From a checkpoint of a small mixture-of-experts model trained on Wikipedia.
Experts: 6 picks a token, a softmax router, a shared expert of 64 neurons.
Training: a variant of Adam for the experts, 512M tokens, 5522 steps.
Below are experts of layer 5 (counted from 0) of a mixture-of-experts language model. Rows are named router (the router's row for the expert), gate (a neuron's input weights, with its number), up (a neuron's input weights, with its number) and show model dimensions 128-191. Each number is 50 + 15 x the weight over its row's rms, rounded and kept within 0 to 99.
Before each expert's rows: a language model's description of what the expert responds to; "gets" lists some tokens that make up at least twice as much of what it gets as of all text. This comes from a sample of Wikipedia text that the model never trained on. Tokens count by the router's weight.

# expert 54
Description: Years and year ranges in career lists and prose, like 2007–2008 and 1778, plus line breaks ending infobox captions or sections.
gets: "\n", " 189", " 2007", " 2015", " 2017", " 2018"
router:31 72 65 63 66 47 52 64 73 44 23 59 55 47 44 66 48 45 63 66 57 63 29 34 48 63 49 50 81 46 53 46 64 50 40 44 52 57 42 53 50 59 36 44 67 32 80 63 57 29 59 34 34 69 67 53 46 49 34 77 43 54 34 46
gate0:52 52 25 59 49 43 47 63 55 61 50 58 46 71 45 41 45 47 62 31 41 42 76 69 44 44 33 36 47 38 57 51 36 45 50 75 67 53 52 42 63 63 43 40 58 53 25 66 55 41 73 39 40 80 49 56 55 50 41 41 58 41 35 72
up0:67 45 62 22 47 48 18 35 53 42 61 41 65 50 61 41 57 60 60 91 57 52 44 73 83 57 80 63 46 62 31 63 82 49 45 53 34 56 64 50 33 24 57 64 29 28 50 37 45 59 22 65 70 11 57 38 49 38 77 75 51 56 59 30
gate1:54 55 32 13 48 39 50 61 63 58 71 47 24 53 60 29 32 81 54 48 32 47 49 54 66 42 57 77 34 51 26 76 55 41 39 29 53 62 61 34 42 44 79 64 70 76 35 51 15 74 48 70 64 40 22 55 50 41 66 71 56 58 61 41
up1:29 26 34 56 32 66 70 66 29 57 71 58 51 65 46 49 36 31 48 34 42 79 28 30 48 53 70 47 36 86 52 72 33 37 49 55 56 29 32 71 38 51 54 75 55 61 56 38 30 54 48 42 58 46 21 37 54 51 38 28 45 60 60 73

# expert 56
Description: Currency signs before amounts such as ¥, €, ₱, non-Latin script bytes and LaTeX backslashes, plus and, commas, hyphens and ampersands.
gets: " and", "-", ",", "'s", " as", " of"
router:36 49 30 47 38 52 52 32 25 68 90 53 15 77 67 52 40 36 25 79 54 39 32 32 29 30 72 35 38 69 55 33 46 48 67 57 58 40 48 46 52 30 65 50 45 36 45 42 27 59 52 54 24 72 16 11 45 60 44 49 61 47 23 45
gate0:69 29 53 36 42 65 59 46 39 32 35 85 43 54 56 84 69 64 59 55 72 39 68 33 63 47 67 25 30 70 58 42 63 71 55 61 41 59 49 35 50 21 56 46 18 44 57 31 44 60 61 41 46 34 46 46 74 49 66 47 59 38 55 69
up0:17 80 48 53 61 53 30 51 59 47 48 21 52 51 54 23 62 40 40 35 41 65 24 48 54 70 37 74 84 23 32 48 29 68 45 38 56 31 49 60 38 77 21 44 83 51 36 71 15 44 53 70 58 47 58 49 23 54 47 54 52 47 41 39
gate1:37 39 81 51 50 55 39 68 50 46 74 62 60 40 70 57 29 66 39 52 52 46 49 38 69 30 59 27 56 35 44 51 52 42 50 37 41 33 49 73 44 38 57 68 85 72 57 61 53 61 66 62 45 49 79 40 75 35 35 29 66 47 68 51
up1:44 49 65 58 49 55 34 71 52 67 64 65 50 41 43 64 48 46 50 40 45 57 58 45 47 25 60 43 47 43 28 39 59 59 33 50 30 38 52 87 63 52 49 50 53 64 58 49 43 60 52 73 26 42 59 43 60 31 35 38 61 38 50 42

# expert 55
Description: Pipes ending table cells, table divider rows, and list connectors in prose such as etc., and, or, commas and semicolons.
gets: " |", " and", ",", "\n", " or", " etc."
router:31 70 51 39 69 77 47 58 67 46 61 49 59 61 63 42 38 45 64 43 24 38 49 28 63 40 34 44 52 86 34 79 54 35 57 45 37 66 36 58 34 67 70 56 66 25 55 57 29 65 38 48 36 46 32 51 45 47 48 47 41 26 63 47
gate0:62 60 57 62 41 52 39 31 41 53 44 50 52 45 33 29 45 47 41 46 63 62 56 40 64 46 79 35 65 37 40 47 33 38 87 41 40 52 55 50 28 42 38 55 57 40 51 73 22 58 72 41 65 61 59 48 51 45 53 47 37 32 29 42
up0:46 43 54 64 33 40 36 34 18 38 60 39 45 72 48 13 61 48 58 32 73 63 53 49 83 62 52 38 55 68 55 52 31 53 55 34 35 52 54 55 45 59 21 35 74 51 37 66 41 33 55 33 46 62 43 42 48 53 60 28 61 41 47 47
gate1:49 47 44 83 38 47 55 50 37 43 61 45 42 69 74 39 43 57 45 57 48 39 48 38 67 67 20 58 65 52 70 52 45 79 21 54 56 64 27 55 23 56 22 48 60 86 36 53 45 49 58 68 23 50 56 47 43 61 54 34 65 35 53 53
up1:42 49 52 10 55 48 47 50 63 72 24 49 53 28 46 56 58 38 41 53 40 67 76 61 26 40 71 58 33 41 32 44 65 31 60 39 60 43 47 46 86 52 50 56 40 21 64 43 70 35 50 33 78 48 51 54 38 48 53 61 43 59 55 58

# expert 47
Description: Determiners and the adjectives after them before political or institutional nouns, like Legislative Assembly, British, Royal, overall control.
gets: " the", " its", " Royal", "'s", " The", " their"
router:70 34 62 70 20 52 50 50 49 41 52 56 68 57 61 22 16 55 18 45 32 73 58 38 32 65 80 29 28 43 53 53 31 42 51 48 91 61 35 54 41 48 67 81 41 59 26 53 55 45 67 50 37 43 37 60 53 56 52 34 70 81 60 48
gate0:58 54 48 58 75 53 50 68 47 62 48 46 52 43 60 41 35 60 28 33 15 59 55 59 04 50 60 45 40 43 70 39 38 50 46 57 50 70 19 30 83 58 46 65 26 35 45 50 70 29 66 23 65 31 45 62 84 71 43 74 58 49 61 51
up0:47 30 39 39 32 58 60 42 45 62 59 44 54 34 59 56 53 46 70 53 61 55 50 59 77 43 31 51 62 37 53 54 60 68 55 46 42 48 57 70 36 52 59 41 75 61 41 62 30 64 34 82 50 29 74 40 14 28 79 30 50 77 28 34
gate1:63 37 61 39 26 50 44 47 48 58 51 59 62 63 64 49 35 51 44 07 52 52 86 62 32 32 71 37 65 24 42 80 47 32 90 77 65 74 48 19 55 47 30 57 61 50 29 45 25 52 39 62 78 57 27 27 47 50 48 56 45 36 78 67
up1:56 65 54 52 44 57 32 62 58 72 60 68 36 50 69 65 29 43 48 30 70 48 58 48 45 20 83 54 65 55 35 69 43 21 72 79 69 52 51 31 43 33 54 37 63 43 47 36 35 59 59 44 54 54 25 24 54 52 24 50 35 44 89 67

# expert 51
Description: Syllable pieces inside foreign names, URLs and non-Latin scripts, like un, ran, ang, ong: Starunow, Kranj, Qax.
gets: "un", "ind", "ran", "yl", "hen", "yn"
router:39 55 53 66 41 41 55 43 74 40 58 64 43 57 56 77 66 58 46 48 65 63 63 70 55 48 57 20 53 65 40 59 46 77 44 36 17 22 35 50 52 60 38 54 32 47 36 49 83 77 38 70 45 39 41 52 69 29 57 78 50 40 44 29
gate0:21 60 25 28 62 18 64 09 58 66 48 40 19 44 71 56 62 64 61 57 51 48 52 50 42 59 45 79 25 74 57 44 32 50 54 26 51 29 39 72 56 47 56 41 44 58 63 49 45 25 68 60 17 52 42 40 54 41 69 32 51 29 51 56
up0:36 69 38 39 47 49 63 52 36 29 39 39 38 11 69 55 51 61 50 04 36 80 54 54 34 70 47 36 45 53 30 45 38 50 69 79 52 26 42 39 48 47 43 61 24 24 54 67 51 44 67 90 13 48 44 58 55 44 83 40 48 23 24 73
gate1:66 40 69 85 75 46 60 52 66 42 31 25 23 61 35 60 44 45 15 25 44 51 55 82 35 61 67 54 46 48 65 55 47 45 52 55 36 68 35 48 42 43 38 41 59 40 44 76 62 52 34 51 46 51 59 41 44 32 30 56 44 51 73 41
up1:41 46 57 60 62 43 60 46 83 52 38 25 18 53 55 63 49 42 27 45 58 44 49 60 47 46 64 52 51 54 67 52 58 58 53 30 24 62 53 53 65 54 40 54 65 40 34 75 29 83 31 57 51 62 48 33 59 39 48 37 57 44 72 49

# expert 30
Description: Words after the or a that precede a noun: old, new, former, current, original, young, many, some, and the itself.
gets: " the", " new", " old", " former", " of", " current"
router:44 26 43 45 23 53 50 70 41 31 61 12 48 46 60 66 53 29 30 48 82 66 41 12 49 69 57 55 64 45 46 49 47 37 62 38 61 65 40 70 39 63 57 56 59 16 68 74 39 83 39 68 51 61 35 39 62 39 73 31 36 28 67 35
gate0:57 06 57 19 43 63 61 60 32 85 38 16 26 37 81 64 38 70 75 42 55 52 48 52 37 43 71 45 56 49 55 62 55 69 64 00 65 44 54 46 77 43 52 68 79 55 57 41 35 62 51 58 61 49 52 68 42 48 37 45 39 55 66 54
up0:46 65 33 57 62 28 34 51 65 33 65 84 85 66 41 39 58 36 31 57 51 42 48 41 42 53 33 58 52 60 68 52 35 35 32 99 19 39 50 55 40 47 36 48 30 43 59 54 63 47 58 47 46 56 59 17 44 66 51 47 45 32 53 48
gate1:34 19 40 52 53 30 56 40 71 40 41 84 56 44 61 59 60 45 59 63 54 30 47 54 39 51 39 77 48 37 49 71 71 53 70 19 25 40 76 57 39 45 34 42 49 58 14 49 64 74 59 47 58 31 49 52 33 49 64 51 61 63 46 49
up1:16 68 39 59 50 79 26 61 48 62 46 46 37 39 27 28 44 71 39 50 61 45 61 55 59 52 57 42 41 56 50 34 44 49 44 86 49 44 53 54 63 49 73 46 54 53 72 27 55 51 50 42 49 47 34 25 77 50 37 62 37 78 34 50

# expert 18
Description: Of, and, for, at inside names of universities, museums and institutes, plus arts and culture words like collection, cultural, Solo.
gets: " of", " and", " for", " on", "-", " in"
router:35 61 55 29 47 30 63 28 64 56 52 55 51 61 31 43 43 82 42 55 25 57 64 36 40 46 76 64 47 67 71 51 39 24 44 52 51 35 66 52 20 48 28 29 29 51 64 45 37 32 49 39 39 35 68 62 58 39 34 34 19 59 86 65
gate0:52 53 62 14 46 61 46 31 52 57 39 61 72 27 56 49 61 56 56 87 58 57 71 46 63 69 70 28 26 51 38 66 48 50 57 53 61 58 38 47 65 42 68 99 33 36 68 53 34 25 65 77 44 36 56 62 73 27 47 45 80 41 36 42
up0:80 71 29 34 43 65 36 22 38 83 40 44 62 50 23 42 62 52 50 53 49 33 52 37 23 62 66 60 44 34 35 67 15 18 40 56 36 38 69 63 45 63 69 60 52 22 72 35 73 36 51 55 28 47 58 70 57 41 35 58 26 59 50 55
gate1:27 65 55 49 44 58 48 35 30 78 51 56 57 46 32 50 41 57 44 92 44 32 55 54 64 59 44 38 43 26 24 29 49 55 55 29 73 54 50 57 63 44 31 49 60 53 53 54 28 59 59 72 47 39 42 50 38 51 46 52 39 35 45 61
up1:66 27 25 44 73 63 49 55 49 56 45 44 30 70 43 44 89 64 49 34 53 70 26 62 50 47 33 56 63 65 73 36 47 47 44 58 28 25 57 67 58 63 57 54 45 44 42 15 39 51 49 38 51 30 68 64 53 49 40 52 30 79 56 36

# expert 9
Description: Line breaks ending a sentence or title before a blank line or section heading, plus == heading markers and coordinate symbols.
gets: "\n", "==", " ==", "===", "m", "v"
router:26 44 60 25 61 46 63 63 67 31 68 46 61 51 58 68 70 77 64 56 43 67 37 46 55 51 43 58 64 70 52 37 49 46 56 38 26 33 49 68 51 49 29 36 47 44 70 40 28 33 65 63 18 40 53 56 66 40 35 72 29 24 43 71
gate0:26 95 82 34 48 75 57 48 31 54 57 54 64 41 47 54 28 50 59 81 32 53 44 37 49 40 59 35 46 63 45 73 42 46 49 43 47 47 39 95 45 24 59 64 49 60 54 42 55 57 62 52 34 40 50 54 25 55 47 49 53 31 41 45
up0:73 15 21 67 45 16 47 41 76 56 41 57 30 75 41 46 62 59 40 25 55 43 48 55 51 56 42 80 58 45 47 41 49 56 53 46 63 69 51 00 51 77 59 50 42 36 57 59 66 64 44 44 57 53 43 47 82 46 60 49 53 57 57 57
gate1:68 36 57 47 66 51 57 52 51 39 25 32 26 38 46 64 60 60 28 44 59 67 42 50 52 30 64 53 50 66 82 29 32 51 61 68 48 57 56 37 57 34 51 68 36 35 66 23 66 48 53 50 35 45 41 45 60 33 45 58 44 60 60 60
up1:40 71 64 50 19 61 49 66 38 63 68 45 79 39 55 44 51 49 47 40 37 40 60 48 47 51 25 51 51 19 17 65 65 52 40 32 37 37 45 46 54 66 54 26 59 60 26 76 33 42 60 52 68 54 65 57 58 42 44 58 66 30 60 55

# expert 59
Description: Word-internal or final pieces like -ion, -er, -ers, -ing inside longer words (Union, Region, engineer), including non-Latin script fragments.
gets: "er", "ion", "ing", "ers", "en", " in"
router:55 76 28 03 52 68 31 61 33 41 56 60 38 51 49 23 66 55 40 63 47 51 63 50 56 38 48 48 66 53 68 41 49 51 49 46 42 57 52 77 29 68 39 37 38 51 43 70 57 61 72 70 32 42 61 62 51 58 56 45 44 52 73 41
gate0:69 35 32 53 60 43 44 32 38 65 53 28 43 52 43 68 46 47 71 66 60 43 34 33 38 38 49 42 33 30 55 45 62 44 73 27 31 25 58 53 52 33 33 45 51 55 34 38 46 42 56 40 77 60 50 61 52 45 51 29 49 16 32 63
up0:54 78 27 56 62 47 30 53 42 39 45 47 41 57 67 61 74 71 66 65 54 36 46 60 79 29 24 66 52 74 59 36 55 44 40 65 42 51 61 48 51 32 46 18 32 39 46 53 49 43 50 45 74 35 66 37 54 56 28 65 45 74 45 58
gate1:31 85 13 58 93 31 25 36 39 45 54 09 36 55 34 64 40 66 22 43 54 32 39 56 52 50 40 44 32 23 39 64 69 47 54 45 60 34 63 55 57 63 53 58 48 43 57 38 50 48 30 48 44 74 49 49 55 49 40 59 62 42 34 54
up1:21 44 45 53 76 46 39 38 52 32 71 36 49 49 37 32 71 53 24 41 61 38 54 53 71 65 48 32 61 50 35 51 57 62 50 50 32 43 53 84 46 76 53 40 54 51 53 61 51 76 39 49 40 63 58 38 59 62 47 41 73 54 60 35

# expert 35
Description: Bullet hyphens and pipe cells starting new entries in lists and election tables, and coordinating words like and, but, or.
gets: " and", "-", "\n", " or", " a", " but"
router:29 46 36 23 38 63 61 55 38 66 83 56 52 62 56 52 38 61 46 58 51 72 29 33 34 38 66 57 53 65 50 58 55 42 62 20 74 35 61 31 92 50 49 58 51 48 59 58 45 28 71 29 43 26 24 38 53 35 43 48 34 65 68 83
gate0:59 42 41 99 77 46 34 47 76 47 44 60 36 67 82 36 59 59 61 27 44 48 60 48 49 33 29 50 28 52 48 59 56 43 58 78 23 30 73 53 36 51 65 17 26 51 65 55 52 50 34 55 64 37 35 47 69 42 50 53 43 47 67 45
up0:60 69 32 43 46 45 41 60 55 52 48 62 24 51 58 49 66 57 68 56 36 42 66 70 46 58 48 21 56 36 39 36 56 77 40 58 33 63 54 48 32 48 42 59 54 70 52 65 52 64 58 97 53 58 40 53 46 53 37 46 53 64 36 37
gate1:49 49 55 61 44 53 50 57 45 48 64 51 82 70 57 63 44 56 57 55 26 57 62 52 43 58 30 30 56 49 22 50 37 53 42 66 42 64 54 51 57 30 43 50 42 24 65 58 66 58 49 56 75 45 46 66 33 61 48 56 52 41 32 53
up1:58 55 40 26 33 61 66 59 31 58 35 18 50 38 59 40 28 58 30 26 50 55 37 40 41 45 32 95 62 41 68 34 51 39 57 26 32 37 22 18 62 64 34 49 66 61 33 63 34 52 59 53 32 33 43 55 55 50 50 48 44 86 58 64

# expert 53
Description: Single-letter initials with periods in personal and taxonomic names (A., J., G. Sathiyan), plus hyphen bullets starting list items.
gets: "-", " A.", " J.", " C.", " S.", " M."
router:37 60 33 29 73 50 34 46 81 60 34 41 37 43 64 80 64 43 56 55 62 72 34 32 42 30 55 51 72 30 48 37 62 54 29 47 63 48 60 57 39 49 73 56 30 31 91 33 53 38 41 24 63 55 36 43 49 71 45 39 53 26 55 31
gate0:78 46 75 57 50 68 23 37 52 77 51 55 65 53 61 27 52 54 34 46 18 52 66 39 71 76 46 48 46 57 62 43 10 41 69 50 27 35 54 24 17 52 27 21 65 45 49 39 52 76 71 59 45 49 66 48 32 33 86 64 37 42 32 44
up0:52 61 15 75 36 32 50 45 36 69 15 38 48 27 66 64 48 52 22 56 37 51 49 44 38 47 65 30 74 43 48 47 63 50 50 43 47 45 32 43 53 53 49 67 37 35 67 40 47 47 43 79 37 62 39 37 41 49 51 37 32 30 51 26
gate1:73 66 57 65 69 41 59 75 56 38 36 48 44 40 68 46 54 50 63 35 31 15 49 60 45 69 59 42 56 62 46 52 25 41 42 38 54 57 47 53 51 67 50 40 45 62 86 40 43 89 59 77 37 46 59 31 38 45 59 49 68 49 68 47
up1:49 28 47 31 50 51 58 31 50 59 51 35 25 50 50 44 47 44 37 64 40 62 16 34 53 32 45 73 58 37 50 47 59 34 33 28 52 84 57 53 46 12 64 51 58 31 32 51 46 05 32 41 47 58 55 73 66 58 38 81 38 53 37 29

# expert 21
Description: Prepositions after verbs of locating, studying or playing, mostly at, also between, near, around, including: educated at, located near.
gets: " at", " to", " between", " At", " including", " from"
router:56 24 44 43 37 39 62 64 81 36 52 46 53 74 51 59 52 81 36 33 70 37 19 51 67 49 79 49 50 56 55 74 40 43 49 50 42 02 48 56 61 56 63 44 34 47 59 41 19 84 56 73 38 28 21 46 81 42 38 51 51 38 58 30
gate0:75 56 28 38 40 73 54 47 61 47 15 55 60 16 39 58 36 85 28 51 33 57 56 43 43 40 65 55 35 57 34 59 65 44 60 57 59 50 59 33 59 39 51 32 54 21 44 23 57 39 70 50 49 71 43 67 69 40 50 66 37 49 46 68
up0:84 63 42 41 42 66 77 48 51 76 47 43 51 28 39 70 59 32 37 46 62 11 56 63 45 51 72 24 54 51 45 32 54 40 84 56 32 62 28 56 69 42 57 48 63 40 41 47 36 68 47 31 40 41 47 34 73 31 81 51 38 53 55 30
gate1:56 65 59 47 56 55 53 43 51 33 64 38 45 25 63 55 23 39 65 31 50 69 53 33 65 42 34 18 42 35 55 55 81 29 53 60 50 62 56 79 63 63 47 46 35 45 55 61 41 44 81 64 31 43 48 40 59 47 60 36 51 30 47 55
up1:35 38 42 59 53 25 45 52 50 42 53 51 20 69 59 33 40 58 48 52 46 22 55 44 44 54 49 64 68 64 51 78 49 54 22 62 57 68 53 08 49 48 46 78 60 58 23 44 64 73 44 44 73 44 65 56 35 62 68 56 38 65 54 48

# expert 42
Description: Short letter pieces inside or starting a word, especially sp, pr, qu, c, w, R, as in work-sp-ace, finger-pr-ints, Mc-Qu-illan.
gets: "c", "qu", " Sp", "w", " one", "p"
router:44 47 35 65 25 68 39 63 43 26 27 52 43 37 63 70 51 62 57 85 41 58 00 57 37 63 42 48 67 38 38 37 58 82 60 51 35 48 49 60 21 43 46 42 40 27 28 56 25 30 44 62 36 64 38 56 64 26 37 52 21 45 67 46
gate0:28 63 41 60 01 48 38 50 38 65 49 66 54 30 51 58 49 40 60 36 91 47 55 41 56 65 33 28 42 53 46 73 50 27 60 40 66 57 42 61 66 45 58 62 80 40 58 66 62 39 21 63 27 33 41 39 74 23 78 27 29 74 51 52
up0:74 52 45 32 71 47 55 33 56 46 46 22 56 59 49 37 27 36 38 82 55 62 56 49 62 44 71 46 56 62 50 71 58 39 50 35 45 46 71 54 49 44 10 41 45 57 41 40 43 67 74 45 52 58 52 32 36 67 35 50 79 57 40 28
gate1:69 55 66 43 44 51 73 43 66 75 46 63 54 50 49 99 44 45 63 28 57 55 42 47 42 37 47 67 37 30 37 55 72 39 72 41 43 42 43 52 53 50 34 67 36 39 50 58 48 38 57 49 48 58 79 52 51 16 70 29 63 38 51 54
up1:71 55 26 54 72 41 31 52 44 53 52 48 21 53 40 33 62 49 44 59 61 62 53 39 56 55 18 64 59 50 47 36 20 36 35 59 35 61 67 25 53 79 32 51 87 53 71 40 50 69 57 43 67 26 66 26 58 41 49 64 39 50 38 36

# expert 37
Description: Article-title = markers, section headings like ==See also== and ==History==, list dashes, and The or the opening paragraphs or sentences.
gets: "The", " the", " The", "=", "==", " also=="
router:43 61 62 44 60 33 63 35 44 63 59 53 50 28 60 65 29 18 38 50 62 59 21 28 48 52 66 52 44 52 45 58 80 40 75 49 44 53 55 51 49 40 42 62 46 29 66 74 52 26 78 54 30 00 51 74 25 37 70 40 57 44 45 43
gate0:37 61 79 61 67 73 15 43 59 72 57 55 40 84 50 49 48 53 74 59 42 44 48 58 35 36 51 62 59 73 48 34 51 44 49 63 29 46 88 63 57 51 43 60 46 66 76 70 57 44 49 45 47 39 76 59 52 43 69 47 56 79 52 00
up0:59 38 49 53 46 36 68 54 47 31 49 64 63 56 42 33 69 75 55 48 62 55 61 41 64 67 52 79 33 35 53 60 51 62 37 46 62 59 21 29 53 40 64 35 69 51 54 53 46 45 46 50 49 72 48 27 41 28 66 46 53 48 56 74
gate1:64 73 41 57 47 69 71 47 15 50 73 25 65 49 60 71 33 55 35 51 44 40 44 43 45 18 49 18 79 34 34 47 43 57 65 39 51 35 47 31 55 36 35 36 45 58 55 30 34 64 49 63 23 65 14 51 67 63 54 81 22 24 37 44
up1:49 40 64 37 38 52 85 67 36 66 98 16 46 41 69 65 34 32 32 36 79 52 32 38 56 42 64 24 59 44 24 58 45 58 52 67 55 58 42 37 64 48 66 37 37 35 48 58 43 41 49 71 15 50 68 59 37 39 46 25 53 29 35 63

# expert 32
Description: Closing == of wiki section headings like See also, Career, Early life, plus line breaks and headings such as Area after infobox data.
gets: "\n", " ==", "==", " in", " career==", "==See"
router:21 48 41 56 49 32 49 35 56 49 68 70 53 50 68 63 82 37 61 48 56 41 64 49 57 73 67 43 62 46 58 47 62 55 48 45 56 40 51 26 43 61 21 30 28 45 50 31 30 28 76 64 45 70 60 37 34 58 30 60 31 33 27 67
gate0:44 42 74 39 46 70 44 72 63 19 39 37 75 43 99 50 30 26 61 38 46 58 53 54 74 72 45 56 34 60 50 48 55 42 41 47 33 54 61 31 89 15 62 25 45 30 24 64 45 73 52 35 60 25 36 54 54 48 45 58 63 43 43 34
up0:30 57 53 45 48 40 51 13 59 64 54 49 63 49 45 45 63 82 62 58 72 50 53 59 52 47 38 34 50 40 29 45 43 44 51 42 20 50 53 66 00 62 50 45 64 58 40 52 46 48 79 78 52 48 58 66 23 51 59 28 40 22 53 79
gate1:72 42 61 78 55 36 50 57 56 57 44 49 48 53 92 51 48 42 41 29 38 52 56 40 27 12 59 51 55 70 53 52 50 40 48 52 56 44 60 57 35 53 55 40 48 44 54 36 44 70 53 79 47 50 51 41 71 61 40 53 47 40 31 48
up1:72 42 45 65 54 50 50 57 59 52 44 47 16 53 77 69 48 33 38 37 39 51 43 37 21 36 55 65 56 68 56 50 61 49 51 44 61 33 49 51 47 63 39 37 42 37 47 36 29 66 66 63 37 60 60 25 51 67 38 46 37 43 32 33

# expert 16
Description: The articles a and the after prepositions, single-letter word starts such as m(ine), m(alls), h(ouses), and decimal .5 in climate tables.
gets: " a", " the", " m", " ", " B", "ing"
router:49 50 50 22 56 47 43 41 43 22 56 26 44 42 42 47 51 40 55 46 68 32 32 46 43 58 29 45 44 74 61 54 66 53 69 70 39 31 49 90 38 49 41 56 38 35 66 50 48 23 40 69 41 55 52 51 58 19 44 56 25 44 63 43
gate0:49 39 35 17 41 56 52 40 43 41 46 24 61 34 61 43 57 70 56 37 76 41 54 50 45 30 66 64 73 69 40 34 27 42 62 64 27 33 49 52 30 32 45 39 29 46 53 27 47 63 54 64 52 41 31 41 54 26 47 34 40 40 54 64
up0:46 33 29 52 29 46 53 50 62 51 27 54 52 52 29 44 47 55 35 71 35 80 45 66 80 56 42 24 40 56 63 64 64 50 40 58 76 60 48 41 52 61 32 30 48 42 65 46 61 79 44 46 60 21 99 51 66 87 85 44 40 85 68 58
gate1:41 69 36 54 70 39 50 64 38 63 72 54 59 52 30 46 37 27 18 40 49 48 45 24 44 28 41 41 69 45 47 56 44 35 48 63 43 60 56 47 64 42 58 75 26 38 39 53 56 66 54 38 60 43 53 80 87 70 81 46 62 59 49 17
up1:58 38 40 80 39 45 57 68 54 29 51 37 41 60 45 71 70 59 69 44 61 43 34 31 43 47 18 55 48 49 48 59 42 54 51 78 50 34 59 59 45 66 37 79 26 44 44 46 43 42 43 67 47 34 91 67 58 59 68 45 55 46 41 00

# expert 2
Description: Line-initial dashes in cast or people lists before names or Born:, plus personal pronouns such as him, her, himself, she.
gets: "-", " and", " her", " his", "is", "s"
router:43 28 61 44 75 42 85 18 51 50 57 43 41 56 70 52 39 46 51 47 28 54 51 55 58 41 82 50 52 56 49 51 53 70 48 30 49 65 52 39 51 41 66 78 50 73 70 51 56 59 54 39 44 24 41 36 63 66 62 50 75 34 46 28
gate0:59 64 30 87 62 22 36 29 42 83 51 51 22 39 39 58 46 69 36 32 38 46 36 60 30 55 66 69 41 62 47 45 39 61 52 45 49 57 93 37 36 76 45 55 36 58 57 73 38 17 54 57 66 68 53 29 62 76 63 39 71 55 28 05
up0:24 48 58 39 41 65 70 70 61 29 54 32 75 78 51 73 66 42 46 45 61 63 32 65 70 46 53 44 50 38 52 42 64 73 51 85 30 40 29 68 35 41 54 40 26 32 71 45 62 52 73 46 23 47 72 41 51 60 43 45 32 35 48 39
gate1:52 30 60 48 52 69 74 78 32 35 41 39 61 61 55 68 59 38 74 51 53 28 51 46 53 41 68 22 82 72 51 49 79 68 50 58 46 44 37 36 44 59 31 43 48 72 52 21 57 63 32 35 72 42 36 51 45 60 37 61 61 70 46 41
up1:36 83 76 38 71 35 15 66 59 51 46 43 55 69 47 53 38 76 51 60 41 62 62 78 50 50 45 69 26 63 30 52 56 49 58 57 44 68 50 55 51 56 59 33 42 35 63 58 50 67 66 57 46 50 50 62 52 39 71 72 51 31 58 69

# expert 39
Description: Word pieces in foreign and Slavic proper names, like sky in Cherlaksky District, si in Psi, plus opening parentheses.
gets: " (", "i", "k", "j", "man", "uk"
router:61 67 37 32 64 43 64 62 43 52 42 28 63 52 59 51 63 20 67 31 58 70 58 57 53 59 59 41 55 72 31 32 54 36 40 67 74 71 42 78 36 46 38 53 40 29 45 53 54 44 38 38 53 76 33 50 54 57 37 74 60 26 40 60
gate0:44 60 55 76 53 30 37 46 58 46 51 32 36 57 39 39 57 31 39 56 49 67 76 51 67 62 62 60 68 38 20 73 53 55 40 44 71 43 79 63 28 37 49 36 48 36 55 57 33 39 45 43 60 38 41 79 33 62 26 42 68 28 38 60
up0:33 41 33 63 34 66 87 55 41 56 53 36 30 71 70 53 38 65 58 51 24 25 47 50 19 23 50 70 42 60 59 47 42 31 64 58 33 36 41 29 58 65 66 45 50 48 67 29 56 66 41 60 49 67 62 00 94 59 81 75 41 39 51 39
gate1:65 52 69 47 34 52 47 66 65 78 49 67 51 43 45 34 66 21 47 42 47 41 41 53 72 30 64 38 26 75 31 51 63 51 43 56 74 28 43 65 46 56 67 36 65 65 30 67 52 26 44 33 42 60 31 47 32 51 61 87 48 46 61 46
up1:71 42 41 65 47 52 54 32 29 45 54 28 41 63 26 40 35 54 69 57 60 34 43 24 46 63 31 80 65 41 62 58 47 45 51 40 29 65 50 16 60 32 52 24 21 53 65 43 28 57 48 56 27 44 63 53 73 42 51 36 26 72 25 54

# expert 28
Description: Prepositions like as, to, of, in after served, born, known in biographies, plus decimal tenths in climate tables such as 22.7.
gets: " as", " to", " in", " |", " and", " of"
router:29 78 69 47 35 70 57 24 51 45 79 51 23 34 30 53 16 60 31 40 42 71 56 54 53 35 79 84 66 69 52 58 61 58 45 58 41 23 39 41 42 54 43 42 31 44 53 04 20 32 64 33 59 47 64 20 40 61 49 55 42 43 59 55
gate0:28 73 19 39 50 78 66 30 48 33 50 43 39 27 37 28 49 55 51 63 51 57 32 49 66 48 78 64 62 38 50 87 69 49 84 44 51 72 39 64 54 49 20 47 52 35 54 28 52 53 44 51 14 51 39 50 58 58 56 49 71 46 51 25
up0:55 51 29 46 28 63 59 48 53 22 41 40 54 07 70 47 22 63 36 30 69 69 40 26 51 71 53 73 58 42 74 54 42 41 59 71 35 48 42 25 62 46 49 31 42 26 47 58 17 40 92 28 40 33 76 46 43 35 50 36 52 52 53 54
gate1:46 54 98 60 54 57 55 23 75 14 47 56 63 35 43 61 32 55 63 46 35 26 61 61 74 60 29 48 33 49 33 35 79 69 47 73 68 64 57 59 44 55 42 44 46 52 56 57 50 47 41 60 39 42 48 44 51 54 42 60 51 33 52 45
up1:37 56 49 68 29 60 73 29 45 46 49 45 39 42 83 64 44 35 43 31 60 76 29 32 48 39 70 63 40 33 36 76 82 54 59 48 80 61 81 37 56 31 47 27 41 45 45 66 22 42 61 77 64 50 40 54 46 24 65 25 46 44 30 48